{"normalize_top_k": true, "balance_loss": 0.0145, "init_std_router": 0.0283, "lr_router": 0.000624, "tie_embeddings": true, "beta1": 0.95, "grad_clip": 1.0}
Below are experts of layer 2 (counted from 0) of a mixture-of-experts language model. Rows are named router (the router's row for the expert), up (a neuron's input weights, with its number) and show model dimensions 0-47. Each number is 128 + 24 x the weight over its row's rms, rounded and kept within 0 to 255. Numbers have three digits each.
After each expert's rows: "gets" lists some tokens that make up at least twice as much of what it gets as of all text. This comes from a sample of Wikipedia text that the model never trained on. Tokens count by the router's weight.

# expert 31
router:143111104132159132103137136139173128144164109098131112116152064156140135127148077121129072132116120174144181125131147146144150118133139105119152
up0:147073116128084135124122145138128127129152124075099154111144126137162090077157124077098142141117111125136155127147092173106129155130144159133123
up1:134145117115136131143141104124142168093142131106137152147120122148135132092128110169123144104112127146149149114069141103105146101150151155073156
up2:127133143127154117127163145123152139166125146119145152153128095078106123155122127155108150148121131131168122162149119067120165100099097162103106
up3:130145164154171095151112125111174075174082122129123099141135135182168110122134133148126119145162127090173121162142127149159091116109135123146097
up4:145132112156128108133167148101159106141142152143130109117139135163111101095146111147110131159147122124088176161108119144136136105075069108139114
up5:119171107124090110137130129112096153140161129157114104115134158112088131092131150148141133127086111124154141144138109126133109081086164090095143
up6:133114142135139139176074164140109119108079130133129137124152129162182119096133130105210135103151131091128186064126152139144147127170080117126167
up7:138127149112095130128089125112135163129065101143152164137114133114109119131103121134112140107111092104131139125113109083101136109145152174129144
up8:169130112159074139133135155148148137142174164149118109125118138119179150141121126115131065117101164133111169180148113176144120110087077120104158
up9:126111097095141125155118098140126094141138129165130090095152108126158136116113144107131112109145087123132120135126131112103162119130147093134161
up10:164124096094101084129142115147143094146143181135124107071132082086143121140168139105142153087094118103125105134133082134119118126108150101143094
up11:097108084117150124156148144142096143133150102162076166114160166105133100100117136114148111123157150090130155108117148155116157132151096130136141
up12:149126115127110124098129141136131117139139151163142139141123145144160081148101121153158106140143127172100116122133179144111142135091099100137126
up13:158098120123101104141108135181116101143130174176100163092097096117156104113119122164121140140134155102113147109142131100114127171134158137127145
up14:136140104109128136085150133142154132101148147127118108099128104139160087104098133143130138119128112155154105110131145149150110113145150132136113
up15:169164121167098151138137144114145112137156114132161154135144150140149113079140091105127132116151097126122099107115128115128123117126112118080149
up16:134142111098084102152129106151101142125099162114132107107150123107103118146106115114147134147112109137128119155179122137156161124108157153142108
up17:127124141128109096104169092104144142133122153113124125113127082134114104098138164130137186130148130158131115122140112100107099124158117107124113
up18:145094100110119126161138128141113147127150130121125082112137101170139117155159072129152094097101109109125164152108103108108090130103128129126148
up19:130163117124129125111165071118118112097131135144119120118109156158160114130122125120119153120107136126138165108100139120162174123082150115114126
up20:126136136109140135100126150124139131132160125128139138123128153072118111106128112115113099160153135133113129103117110126181133145125066114131095
up21:118119153105120155097122126118121121155143102162127101100113164099139148114121114106114135131162107168142167160132139100121141129130095113165094
up22:168144116133138084141106106146111066138134106120115103137132113086108124109118156133150144139175175097142168121143104128153169129120153127130130
up23:165174133126121119147163145133127106116061145115115132120088132117108077132100109092156137119107111127133126103131131128099113081135173164156152
up24:136126108143148098154161129115156105146192145100148095099124149178153085107140094114156106104127134102141106126114124156100158171159132145120125
up25:172129098159101129124103156156107162119113148143160124124178129170130167156157133134148099134145130112125128117107183134124111120116117102157138
up26:128114131097131162136086121157141159120164168156096149124116131120141114117144096159119117137115091126159138137154101116083126145124153130105137
up27:095107130156125123143161145115143116129142135137137089128167135132155119092154121128145120144131177150133127173136114167104105124135152139106126
up28:120126133150124133139115136115108135107127090137134105080121188117138097149082117124084148117164086134152152139118119114131149139130114103118135
up29:127136120105138140162070088147140114127156101190120141104123119118147074092166130121143120140141083145129108139144110129130121124104138139126140
up30:095108102113081144106153123153134178137153123121142118135141104115149121108129105119143122189133118136148163076137123119106103137147143121138113
gets: "the ", "of ", "The ", "for ", "in ", "within "

# expert 33
router:112118143148116159150129125153077127137139129180138098109093136122116124151158132133144158098125153101124162142158144184153106134131118129156086
up0:128141133129143078138127131114117142090112158129137113124074089162142112162108125145150136119100123095113145077125107126112171101115160120109153
up1:105128112135116073109119133111157118143173113118162153113092145177186136102134095106148155151178105123103147126178148094087147118101097132114103
up2:105072129096117125162107124129125130133149074138112129099116133111122127140150129113137110168052149089129125100121127127087155113124136154186125
up3:149122110158119140146122121110157148116161121152147152172114138130131101125139105124138139076149185115127136128126179169142105140133144131126140
up4:119124103142107135118152136165111144129141133119142115111131128144114149110149121110111117141077111134114138119138111121100129170103124185109120
up5:191189168148095127128127122175116199102124149124117134136136108107153089132122163143101101163149140102116117126127098136139123079159147114113105
up6:135155084128130129157152152120135093161158162162156159105136136143119114109120087157136150092131162106134089140130103153062102121194082133122149
up7:142130116128125125098122141146146111179160127104131135094093116118134153098160162145129126125146099184082183083139143151098112088107155152168128
up8:120127117146134129139154109136153179151108166116131128085143128099115108126120108162123094108116105147126111143089187134158181115097138118104128
up9:105128110127139103137160143134147098125139162135149126084138120153205108117137146110126164115127145109112145130119143129109150154112146148126132
up10:113170125142122117194135137121100144099102127125111138122111123169133157141118076145113108128107147132160183156143122125099116104130120132163113
up11:114138142120134140168090114126124120165066127129100117135121150137152115119133102128170142130153127152105152141109108152119132130104140161136129
up12:117155156132095158149105144114133132110115122099108151118171131152151097143168148124125154147141127114120182183097123124150147122149158153092137
up13:102156123146132167103153129126132118134117131159141146133128082130102111107111132109146113130133132121131126156068121113141098143160150187116151
up14:095161092108124115117106133130119181137142175126136112131113150158123108107146122114144091102144159107134101122130156134174123188129143124146151
up15:106110117119117137123113134156116149099130121185130175133140118168118169121114145099118122141089106092164121132158128150137093134155144157118109
up16:105112142135139138132075108187104115147127169100105133144133086170106117151119175099110151130143118155102142114114116166114156130118109145176118
up17:123123140099078143171163147121090134123132190139138151123075143134087135126158111143130110142168142140119109118135125152155080140160117131184142
up18:120110120118106133115122112128125109141162169144153062093168192136126135108133175107170083163085132109156159085149155086099161137172120130116165
up19:149116145147157131142099125121124125180133144183056148159150082102125154075100103138106135128102144116132119118141117140140137110098115138145113
up20:089126141108137129137110115119123170147137122113135105136139119148143124138098153123111114115115129131120126109146101139078151141133103173169128
up21:148094134154124116156094111125153150096138157158152154166083107152115087144167142139100144162112131109107114162113151067131137149129107138145131
up22:124117131115093100119139195115131129142165165122108158138123145157137080165114143082152164099114115130119161105133154123122121124113096188130098
up23:120101123110066109112112119172138123097118137172137109132159105092107161132127147161152104101078176121151190152098153154130135145150134125160141
up24:170136157089117136152138175142075145137107130111125116083130150182118105092138128126130142169118133133115149114130109143159158147102160133076156
up25:116139153130131075149155135130144153105152131146172130102110129170113148148118126118138126097116123089125106129114070128100113108183161123118117
up26:133138120161110136093110124156116120104135139172105094152102100148162141089111133101120160164116145118107145128114101097148134140113131146152123
up27:159104093118136128130097123149141107120163189153130134128101160134141101113134151147127072086102156136150070131160139122088090113141146152097135
up28:098115123129202146169084115132127130164101137122163137108126161133117112115180123126142173145095126103090138106104154128158093117102133128131133
up29:133124163128121092135129111087080118165127114109102139124147161096140087111146147143144141165112134100119167130144107117139149114138136141130147
up30:134117124189081119169147123139103150172120129170157122143141119104119115122155174162124147166137126163151128155132103102093085126117103150181114
gets: "en", "o", "an", "am", "ent", "om"

# expert 29
router:137131115123128147141146110124125127137130087141116140121119157148128139134106105122155162127144149141082102144110090116159161111165173156136141
up0:125149120140123134121108122105107161121130122134097150122132132118154134114111148094142128078097156133161132117076130143113145119142119147118099
up1:104158175115123162120109110137121100124076150169104142099144115156161155127132139120091101143128112100134161129114125174118124103128124072129150
up2:119150145141109109116069152118130157110123137119121152083103144147116143130104165139163182142104149173102092087131117107127110117081135076152128
up3:109146147176114149147095188131134136127090125116140144131158112133114127107124137115101142164144159102136132112112117129147190137179123149174119
up4:146109175120134150139106110091138129167105118115124155122120144115095132132170141128155136168145113141147124173135113078100116142121149117109116
up5:167112162107093135105150150109161128100177149141146131135118123136118111095145065087149073126160131127196132151154102101107110130131096151135151
up6:103105134125147152146108151153154095139153112140139155126116151104176136090135119090144075107146087183146110148139091094123112112088125113145140
up7:085127141129132123100126107161161135104124083169099120147121114166108148098097149184108121160118164070156125115139152105132161115148111136099145
up8:143136136153123127120106156163112164120134114133079135144104149117154126122103097164121111164190165134128129133092145125124151136155125118163163
up9:155103160137115140153121132145149105082134127131173126141112138123151109101085129119111102127127098093111132137143093149102146123115066113110135
up10:106120149140115114142150110121104151153171185115102142086120116109099107131101138115144134146113127121131110181085153083129162120151122138097117
up11:140139187147116120158100144173142119143127114148150147095139154150129087111089144132083076146124137126112168154119129161072152133171127119172143
up12:138135160128112142109148109121081100124143165160135106177134152116131128130140109126101118158139125111106160168085111117122153123116141181138139
up13:146147103084134122131155117167123141149130126117130140112133149130160122140146114125121104103104138129102133168144088108114138088100115197141129
up14:122117113114110123149149101116138174073178113159113139126114186150151138162166092136143125119126162120144092117098156122097141130166134127136130
up15:138176155127079155140106154113165118151130126137125119121112105099117115119118156122103109130175143160107126100105093131163150167135110135096136
up16:128162121108101139112125118147149148159125161133130086184134134120118124157128130159115121099127127127125112105123106154116152084145150145135113
up17:114090139115128125119144121125165071154133114153121141137091150112105144126091136097151120108120120149154105123121146142130140139125091143122094
up18:094115106155143138120125179161107142083136124090126129131100137123118140162104129130182126116122158152094147171128136100165128131113129141145146
up19:122135132152152139118140101136099136114153148171144105115094150122150161163122125128122130127084114135091134145170086142153146102123123168166133
up20:084168145127121152129147137088132150153156131145138120147122128124121134149159153104157088142089128114117093104120138107140132157126130177131106
up21:111140149152077132167115146096120113104093165135127131137129142130112169136159109131154125140133093145156127144134112088102130125187137176107137
up22:160107131134115100140146082137121141094127108127125144117115139122146116116139133160148103159169149135093168127122104133113116134131131153109156
up23:177124155130121128144129150132112125133140114107136116163132135126099155082098158115137158136123119126125127146105094144142195126106123116174163
up24:119148126136158104160140093163112086144153148180081115132075142140140132117148149162127126107112141113139095139136087144093091127114114150164102
up25:099094117170111123132133117136111134156126095137103145137132177127131122137132098134111108124119097137102103098149132131104160123114089140145136
up26:101144132114085146116159123128087131132127159135120113139160138121120147118141087129098085105193091126136131106131139147148147138083136133145137
up27:157119132112149146150150128135156104150155111150143125092101115136147099153124112055149156186198134092137164184172144159134116110149142136121125
up28:122105141076139127182116107136097157112094116128112123136125146144133115141121186125152096165119120102152135140124162096136125109148135131120170
up29:157122130149149126142140117142157141151100135125181108131124156137149128154115144121139139153097092120139120135120111149175140109114072133122092
up30:137128118122079087112106184105117118127141143149125132088112145110098136116164094128141106099071111125127128136115119162099131155114148176123151
gets: "s", "b", "m", "g", "l", "d"

# expert 10
router:126152144102124063117133101093154120113147120065103133133169121135140143134096145100142154148153099154172160145112091123173089143118113148142108
up0:140153120160077136140093121178139132131133113145097136122113138147170127148130190110139130165136126163133150104170110155115152137134161133147140
up1:116124095126147130161105113167189115076119095117138124115094072121144098110172131123139083137143140173139121133096099146086153091133128128129105
up2:117136171121163112131092132118116148095117136171140095120162128099150146138133157116120161142107139103169112134124092154149085096118132109165148
up3:118162133134101130141076124130114125136117143089127085121128175137151127165092112082117156145111114115086129190089164072126122130120098184184138
up4:096113161146150123092125130134107166139107162139109134098128104122104142104083150126153146116117122142111125134123137147127154111146165098162153
up5:155172141130150127137118157158136110116143112154118130086104192116152084139153115133132134138130088143125131167126119117133146106135117108142144
up6:136138133136129134128114063140084165096127145116125142135092124153143068113076143144118136102125131090155186111107145067116117135084139112119128
up7:162181107174122173162154099098141132139171159139156125133151120095162118129140133119132111163142130097121124099118123154116110163087096121128143
up8:123128124134152131137126145101132119123172136147153103111104110143085134152147161123162097102135142155118160156129082120154153110142103114140106
up9:137163139126094152121109116109112093163143090120133136120105162145165115129117177135133141130142102103109142148105153089181107164083151106153150
up10:168152113107173143160099193140107141113150091125166112157086161152107109106101091097126102103153129107148134141146142128147093076101103134098148
up11:143112161088135137158092128123147181110132131161096155150149144181132144137141114063136151146103116103134174134112130124126133116133120114125142
up12:138121141150106069130132145110100124125133142105115127135103145161138150133166077159132140110168121170150130091124113108130092139108143125103119
up13:135118135100106127095118101116141135082162085129137172101069138133165159137106152187128162147119113124137112154096120134078108073150147172159129
up14:134167081113088146144123166141114160135163168163140117093091119127135152159113124131126107165141151113163071140139099080127150123119124108126123
up15:130117120087077132143099129120130129116166139100128116102139128123082131155131135148159081145132135140136117102140126131103114124135137122105123
up16:108126129112097134111110091134119140102116164142132136155100120111157066186100103154079129127116162111137108113120110126072131119105171089163160
up17:114121135131138115151136110119150120117119112165160135121156098109091139142159141145103151160122144117139138160155099173141139106145112125159125
up18:093126078147100100142097110144093163127091160118130154146112099115158122118070138133166103154139104150140121133130105126131116113130126149089115
up19:116126131115098158116141133154120149121157122122117126123153097100140193103115101153145107160125109139135135159176139101093104104108150127124126
up20:143125138076105129145142098147174116092151193143093107139122115175109130116142148189121118161141102183123118131116105117130132125124154132134100
up21:114124123147163104144121143148107106161125128112060144115133145143167145085134140140095139137130135125145126107096109127124182136126160127118126
up22:138154138138143135140090113108117140144135113114090130155116111082156115121134098158111122150121125107143134092118089107131140130095142114139121
up23:142121137095181120164110113127132120107123132144167150108147136128125137140156147087152138131152097137121110125117101097144134133153109141137112
up24:116107148102119110129129094152115084135165132114122111095144143133158107137152126170155114148107076150132112137149143124153121118146130127107105
up25:125167131098130139133136124134098170098119124153145155166148127128100146125143167080160124093113147098159161149095144138101107141098132119173141
up26:132175147112124108119128120145108118112159160124120102093142158100116142091110172074101145143145116157136170129108155147130101115164133148148083
up27:150123128107134104163121124131154134148160121155076103112137169127139094127165116103109130122086138128140126102129140105146158151104115112153105
up28:111129126132111121127125163183130143126096160134091150149128135126140113126134088100069172165121133127143131124110102181159164159084163162168126
up29:164166141150145124144122134168148120155124164131172136119103118123156128100137151128107168146139137120119147132101121155145138141119147143114115
up30:136127116135109129097118196118134144183122101129133139100134096083108108113116156090144083165123116149163139133158139109166140094153117123155102
gets: "to ", "by ", "as ", "with ", "for ", "from "

# expert 35
router:148121106138105131129136127111093116101105125154141109123131137141116105126133110096190157108139065120126127118127103117154137139142121138097134
up0:103096127121176101159110120149146190139140115172122094143149103121134104103068087110107138123114115119121160158123104109115147090109136103109130
up1:086139072170101147112110114139104111112139161106099154109107128126109136147130116117118095135078157151121127114157125162156129111131170120163100
up2:150104084141103121093165152145140126108132104136134103160107100095120139152112163098179145134117119088140157127112140098102182147138129137115144
up3:122169163138107141103162146122115082124133156146193106111098143148136094112092128106127104164140106109143141122149125126145160141097150138132174
up4:118141090142125141160129111142137114129150102122120121131099127121143110129156132126158137120163113148108117110113132182157098162190137159150140
up5:169157145089123128109098128107131107118154159137148115125139143131083144119108163132099157160098118089128113118150135142095181134158074162129107
up6:112108147154120109105092136100111158138154118108130141130130132138130142162098116128133102113142108119119132154122153118126134118114157142166114
up7:165116131143165121104129144155094143156094159115178139121149127116121097114147091126150124120140108142134091138099131141142127125189104125122135
up8:152124101119185140149142103145117127116110138132133138128126172106146148125121129147176091117183059162127133097142168128160107131133127104143117
up9:110136084109129157107161141164130107128137121105107107086132134112119146157098132143102137124115157143055133171125139144139161101109123124113140
up10:140125137112146126145081141125112152146108139135109151105155113114137082120113132103119161122128130113091118102092099101125116173124121118115182
up11:105132139115129145119091135140122097142138154128108124084146121114123132115141139122160108179132128117136123170109153128129116123103164136121117
up12:104137117121122128123148138123146118117117129134112120119109125130126136134092088137123153170119161114104104129111114132106148140137108157103098
up13:123056111129135081166154108128090117134200159135135126104122120153159143118114127109112094109099145165094129100080102146182147124093161189126187
up14:125121149117113130122118098078113128139113143171129124141126130111109099104172120165129086126148119111076145161095104134072114105106158121147152
up15:111158157145108103138121137114137104145153151095138121096143182124107142155097131142077107126117149122107127116103143153116130177124126142143088
up16:142114131147109114144155072147164160091136121147118123101149146152126117128149130106143125155122106106129150117119101129137132121149103100097105
up17:064163123152139163151135133102127131136138162176135093163106135130100110099119131083123137128149095109131142148154145120149094093137130104091123
up18:089164135122107147096114110176109135137140158141123115114104145109123165076104107132147128123142132114135148117120114137133093128146113156062116
up19:104162100128153159172143117139119097124119135159111103110089125110129150118153122106138086116131139137157114199120127158140146095183145163151138
up20:109126111142098127170073109165156168104084118165168143133123122114101141119113143112089121147106115133126110138119159108127104122099105106126103
up21:157072118092057139102161136160128130126130094149137142078115146128127092126127097092143134093162125144105146162135134124147147126138147175126146
up22:145163119160101101144137117097061141136100123133133163126094116120161111154121111123123147133108118088127104121112185115134154136153132132150145
up23:102128125114134130121143127102127172120143176118106156111143138147110139105126101134136133144108170136118163127147132129133100145095152119139121
up24:099115132141142131146106121122139111173142111133103107127148104137158105171153139109121080146158107155151079097102117105151150105116138125126132
up25:182127140153151151167142154133151132132124149140116144102090130130122151118114134066156109117105118132093124132116119109135159132112119152142133
up26:143116088151137133151126143148087124155119135123145127131119146127131146128155145115153122140121090095122129147147130124137142124075114160106117
up27:132105128135113113127146098134132115165151102155150138160158139156147114095138155165140134144096146093087105181147098107129118115157135124121130
up28:146113138093106174145125117127126153135135111127109162125146169121148147104117115161127078130145101113203089122152149141168087102142106146136077
up29:127126161126118136137127117106121121105122145105084141121115128068170120113117117106136115194104094117134132133108142114169111126143123104120133
up30:118125135151115119148082114135119169102108126092112165160120086146130137105105125130130090092145146135132142156134109107108137135087080131101126
gets: "–", "201", "200", "202", "199", "198"

# expert 25
router:134120111136145117084113116120197103145169155113121114087157120136108130136136100137135088162132150133121176133096124143101148094151154097152154
up0:135112128123088124081131107125111120165136145110092113150145151129142168112135114126156084109118149096085129164133153126121088124116109111122156
up1:126126127136137099110137144104142107118109139114155150100167130138119097137152118081121130148137131130166126144149150144101177128128123109164137
up2:139123159104150132132125104130165165131127093141128102149138153113124147104123131111129111112128132119111150127098184125116143121118119133109152
up3:122133132124105116133148117166165131065159130135140163103146186168125111097127131143127134167127109148152154069120127140121159122149047111154132
up4:159147108168136130138138062108133130147146145108108160113175125158165146100137092130139128134126123132107132133142095147109126120152098132164094
up5:102130116151115119141103102151193098132110102156119138117100099101173131112110126143128119200120100162101132122105146119075110107163109122154152
up6:160112094115190105163129146130163124205078165139138113116104136161179113157086111141134119140140143088125154159139143141150158097129118159115089
up7:117117126144121123170100134126137152102117199116149119147089120180181120109104092173108165105091152062090131137135131136081146141165125121129145
up8:112090119150127085139113108140130155148114136122077142125156109113131131106122160114130150152146115092108141095100164161138125091118133127101152
up9:147138114101121087160149138145118153156089157126155101100143139145189122194124112114156113122157124086116116151086137111145152146147124159165160
up10:116144136150185144086088115099122129158138124131176129117114171150112103098116152135162125147131117084134130150150161122184128128169160102128113
up11:108153132122126136126138104110137090116138137139129083156154113166164123074156130132131128109124134142086107105134111099098125119120144123123127
up12:152125148110101090162160143120157157112145142131126140143109135122138115129107087115100153146128088128100123133160125124121159091119128102145138
up13:112162138087120104074088116136139090150155134114165095120105104154165118135120143159103138106115119153144154103109125110123108125156133158139117
up14:132158153126154144143104116105150123122124171119125166136128162116153114113115092111098156072125112131080140104086129081125161135101115100091109
up15:105159105119127107164151157147128102137127142082122165082103084136169142153118163132095092138128136110159136164138123110115138113142165147154135
up16:106122098116137128150137086121142117128126150142100139168130123164164142160139083106138147130124097087130127188107133109157133139115119134126138
up17:124139080138124126115116137120123143126108174148124113126135097132136122115108100123138170086114074147115105159120124132119129117180114148176153
up18:127116139140129136178170114110155133139091134136090119173121115141172096116145114117107142123132133121149111146128129139116130133132141117129128
up19:099139122122143115115124132127152115104161160130160112127162077123099099132140155127112178117140126185110119139109118188123154123117128107147153
up20:160131123131109161139155135140132096152182182126103134108159102148105073145138096149159114162107153124157114102096121145120130140142118117120124
up21:147119148155116126175115127198111132115126170147125141139163146115151120127124135105124099130110119091095134135137155109136126126154133101159173
up22:157148094138151127118129105152130135130143164136128126148073128191182131124112135120093114141126130146122171087128154133098105171150139108145140
up23:107131135138097118161095095104120120142138108138163136120110183162121120128106115127117084115132142121148184133134150133128127130154167096144123
up24:141101132118085159141083143095132156126107135117139102132136126132151119122115123134113113130150121152145147134141140146192199161133106125158162
up25:137135133174081161136111094164124154133152107123107130122120158150072109094113146121143134110079133160129157118109124141101098142131126136156124
up26:109125132165113086130165114091139136129125132152108138128124151083147091132097132101133126141100137139114149118104134128114113131129117112203112
up27:112162132144108099146104144145142134114136133118116187128156128112141093105108136164096147127116105089122118112067145134106131115156159183127125
up28:145102155094105112137117120136184140146122098153097114157158099128113160102124085168158094111127112132134131151173116151079145130113126161134102
up29:148128127099110121101135126147163125161150102117110086111171119130141130130126151137187126133120117126121141123147124130125219114129117126169144
up30:133109167151106115098132115169112074081091149105144164143136127117136129164136150091129111110090148106138109070099134166130125134169160151099124
gets: "the ", "of ", "The ", "from ", "a ", ","

# expert 22
router:177123132124134111124149113145145147135124195092126142120138115150122097130098114133101138136141115104116138134087107078151105087104153138106168
up0:125192146111086105139140135108191163128124153163105190106088088133140166132095196117142162145158078087138146138064140134159099131147122161137174
up1:146111119133095090143133120104148133186090119109103130119134129113150140153125135106120139137069103137125115099092126095149090084079152150104123
up2:163167123124143137117124156111137143125119153086183145171152121160154086104151143125140113145149110074131079166103153111130102089119130116151129
up3:100158071112067132163096161137161122103139132145087086129072127169148122095125120117115122143130126131146146101150118129142108165134087122159112
up4:107163155138142166120165114125097127135097158143128107101134150103145118120095137154127150196121145143116103078104115106149135109138154103129137
up5:168151188132121111151158084159140090119130089116128114118162142109150134091107081112104135119133114143122099121163123163153124125122128154128132
up6:132157176114095105146154148148144104094063147093139152106155151142175139087142187135087147138134124166167101122141128118169159124117154150120146
up7:151092134122148114140097141128122185157152132092147125100132113136172101100151133169121121107125112078109095126103081090131126104116087100116154
up8:106138126153108099161118098100131133091115160149129122152161147163132126126140153093148099141125143092117183081113102094134131121117115127105150
up9:093153143093122115170151132107154145124127165170156127134144144125125110125140106125135144141129143123150123088109159140126155087114099134151111
up10:119110173131114100149128131130097155136108112112170115152173106132133104125107115126120124157107117141157118115112132129120145149140113139162163
up11:131162101135101094149122123146156112104156135086123124123086107109169138164146085143141135132123151106127145134114108098127160131130114089117111
up12:104135156117112123154102148102134121081128187162164129157159129125141147101131112137073127151122072145089111119093145133148140110147135122125139
up13:129090132094092149139145123150118141091170145134132125131131144158161147107097127117155149136171114160137106112122121139064147081142132149182153
up14:199130166157111100150085099109127115091144177123126158123109126132116067124120125116122146140139152117132116116121181095114165125127163131118137
up15:111109116147090138134130130147127122108106166165157161117142193128149122139129112143166125129166137159134141117116105108185144085080115095123117
up16:104081135076117121094123146139212155115145161131138156117156148107122145075128084122133138171143137151162104118149122172111108163094088122077120
up17:101136099112096107148062112122119146129142133078112144143139144124140106099116111155134182133142119168133110148125141104134147149119160145157184
up18:148082138150112094147111153121128083107106142140097095107143120126158104100098144079119150110106095154105141105050112163111112134099127122168173
up19:109146140094105113138160108093178171122161129137147117125143146116067087124162150075132079157089141138133135109151127158139134091151158126163113
up20:170132137106147146107123098116123106121163120132114112175158137100137093151144126136187087132154099120103137155057155134135087100132123138147127
up21:119137125153166106164099170094146086150121135095107146142139124129169129126153135132137142111130132100120125109076106159143097118121135144123138
up22:125139157127109119172147116130126154128122104154126129129080149120145102130125147184128110144109131117163121137123113088156101074105128106155170
up23:113125153109152146138114154115141167136159163185148128083121147122128099116130132138070100171143141156129143137097141101166141145122121093192121
up24:147120130093114102134138136167114137123152164143129133125146077147156115117115104164116100132122162106124108101109131094159107118152098137130146
up25:091147135129104097121113081109070140110170126155149088123122096153108137106097106141124127120118119129159140147124147087134136100125127102135175
up26:190071171122125108122124134160089137149121121128116168159146155107169132071150124109132153116123129088146106122115145115145107116132172157125126
up27:158108169165140164146138108143126149130084167124118129146116123139106089128120162141115138173099127145116170147129092106149067146133114130142135
up28:108132110153113091147140129144084103101165138136118084123122115135154087128135171106131120163131131119139116140125118126141146108115190143105138
up29:135122138113134142151132097113142156142140155164122102146137154130152084103139123094127099148084107127112132112117117101119141133098158119100132
up30:151160184106125135126142111167127171145097158103093114121113126105149090137138128171065091129128137103119130155125117151130072134113164134133143
gets: "a ", "an ", "one ", "his ", "A ", "its "

# expert 32
router:100110128139146099111132128121139119112117108156133117116133115128111116127126102128121121104144125162125122098159149124160119161081132138150123
up0:093128134136117108183110212141121137090139116134120150129129147094116096109116107138134120141129101117143125105148116147091134150152106151157128
up1:137130144133168107104104156122123096160166115159157109104143114143162128140140123149159148153104141091108141123115113188086106142123100180150076
up2:133171129102101117139134106088080117155075140108108159107175118147125097106112142119180105094103168067121110158155102129104121135137114137148130
up3:125178147114163143159139136148123118125118120144106104132135152122130113103126122095130126128123113161139135128121117126126121118101148145151104
up4:084098129132098132140149134133125116145146161126092143135122168135153089142137123130101132162103128119150150167142084135133128141088096159100081
up5:137123137141125108100089131145134097114120125160122113107127127140090132107148095110179114135108108079145119152178088134142177115153129100158152
up6:139147096129156098090124083139058129136160165076155155129145126152084117109111123136106135107138121091157110122149097133117129140120164131122117
up7:142111195146173111122108136107089121169097107136159122123115099135152116145135142116111153147077163124160144145125123126166149164167143101085130
up8:100105132118115150152140127133107157129162114138123129110100107119076131096143150134154113160119119153142095109131106129108141081142115094148153
up9:119174093103114118099121151113087137108121122142170102105121129162171137141119087187102080137126157128112109095117105150140109085112092113098160
up10:160121145146092141129142134150142090142141122087148128106134148093156156150103134122140111127110137124107149125157121132127139123112151122106128
up11:114089147116109111102088146167124136145152129123123135169139120114124121145127151108106139178137165116121119139141128132113128170075137160153141
up12:115147158164136122121122134089107083142102140140101150110145205119149093144135084142128108146142134129114105128064107127106117104105124137119109
up13:077090140114150104129133108177158149134096087137142189151140122098122054145169131110101164162125106098157123118088148133121153141088112172164086
up14:147140191162095132154119151129117144118101178107150139119147122091116127073111158163097124129131086140166126129118140136168158098134137152098107
up15:092089158128130112141148131187118114175162113124127117133142136137111088120139151073137147173159138109118117158097136153123141114133136140146079
up16:082182097194128063158118127137120119156127127163108158147132152156159149142158097103139119170141118137117169098168137139118112125141119166158128
up17:129144146118148100192150106163148129157111140115117094127110118142124094124143084120122155134114139119140146095117163117148150133100130138148083
up18:067113152147131157112095184136106098101136117166098142113143105133125100133135128092170108146105109122127164123107107138160168120130141153104071
up19:141122131109158110143132138105090165204130130145131144167129102155151159114086099112133136139080181152134120139131150132133181114149182108139131
up20:102094133139121119141149162144115140121112141125114173141125112131132114130151128125125125161104142113167114153178124159159124100097151162110125
up21:097136137101154138147139111135104105132123122156176095124158110093121115105149121147168164152121159139137091117095165123110116116130186121148110
up22:141105144098105094114164154108113159091128135106114143112119144134147129107127086186126109145146115128089134153096126113138095160089136129172130
up23:095154131097130153120116164106125146120153186162120123161093161170128112115161118118163115183136121094088125129134094119106098130156131117118143
up24:111143112143128140142146124176158138074126166117131093152114186118085109121119122115126152132107181095117151174168128103108182098133067173160092
up25:131107130152096135144177148117103120154130153090154162163123123145145103085109141166103116140132129127123114097133132139102133117120107125170108
up26:145087140161118124147078086141102133100092108098130132127159165108150104100135174130114120143107142078119135107152139142092128088188102153173124
up27:108122149127133120115131110091129130180117128123114086170158143132132099117139172143168148158180121133110087108104163097136123119094150146123116
up28:121122121175115136156152125128123179096145148139160162109144130107140131155158101120130142153111129141140140103144149119158141136124110132189122
up29:181120133140106126151128124106122135154140111117099125109089140093161123127114124048127145158133114165131123098111153130112098089117169159173129
up30:174155142171150128175137137148135077071152121129118149125164111120113133138158124145122140110136140122141140061085133162069136128133154104155121
gets: "201", "200", "202", "199", "5", "198"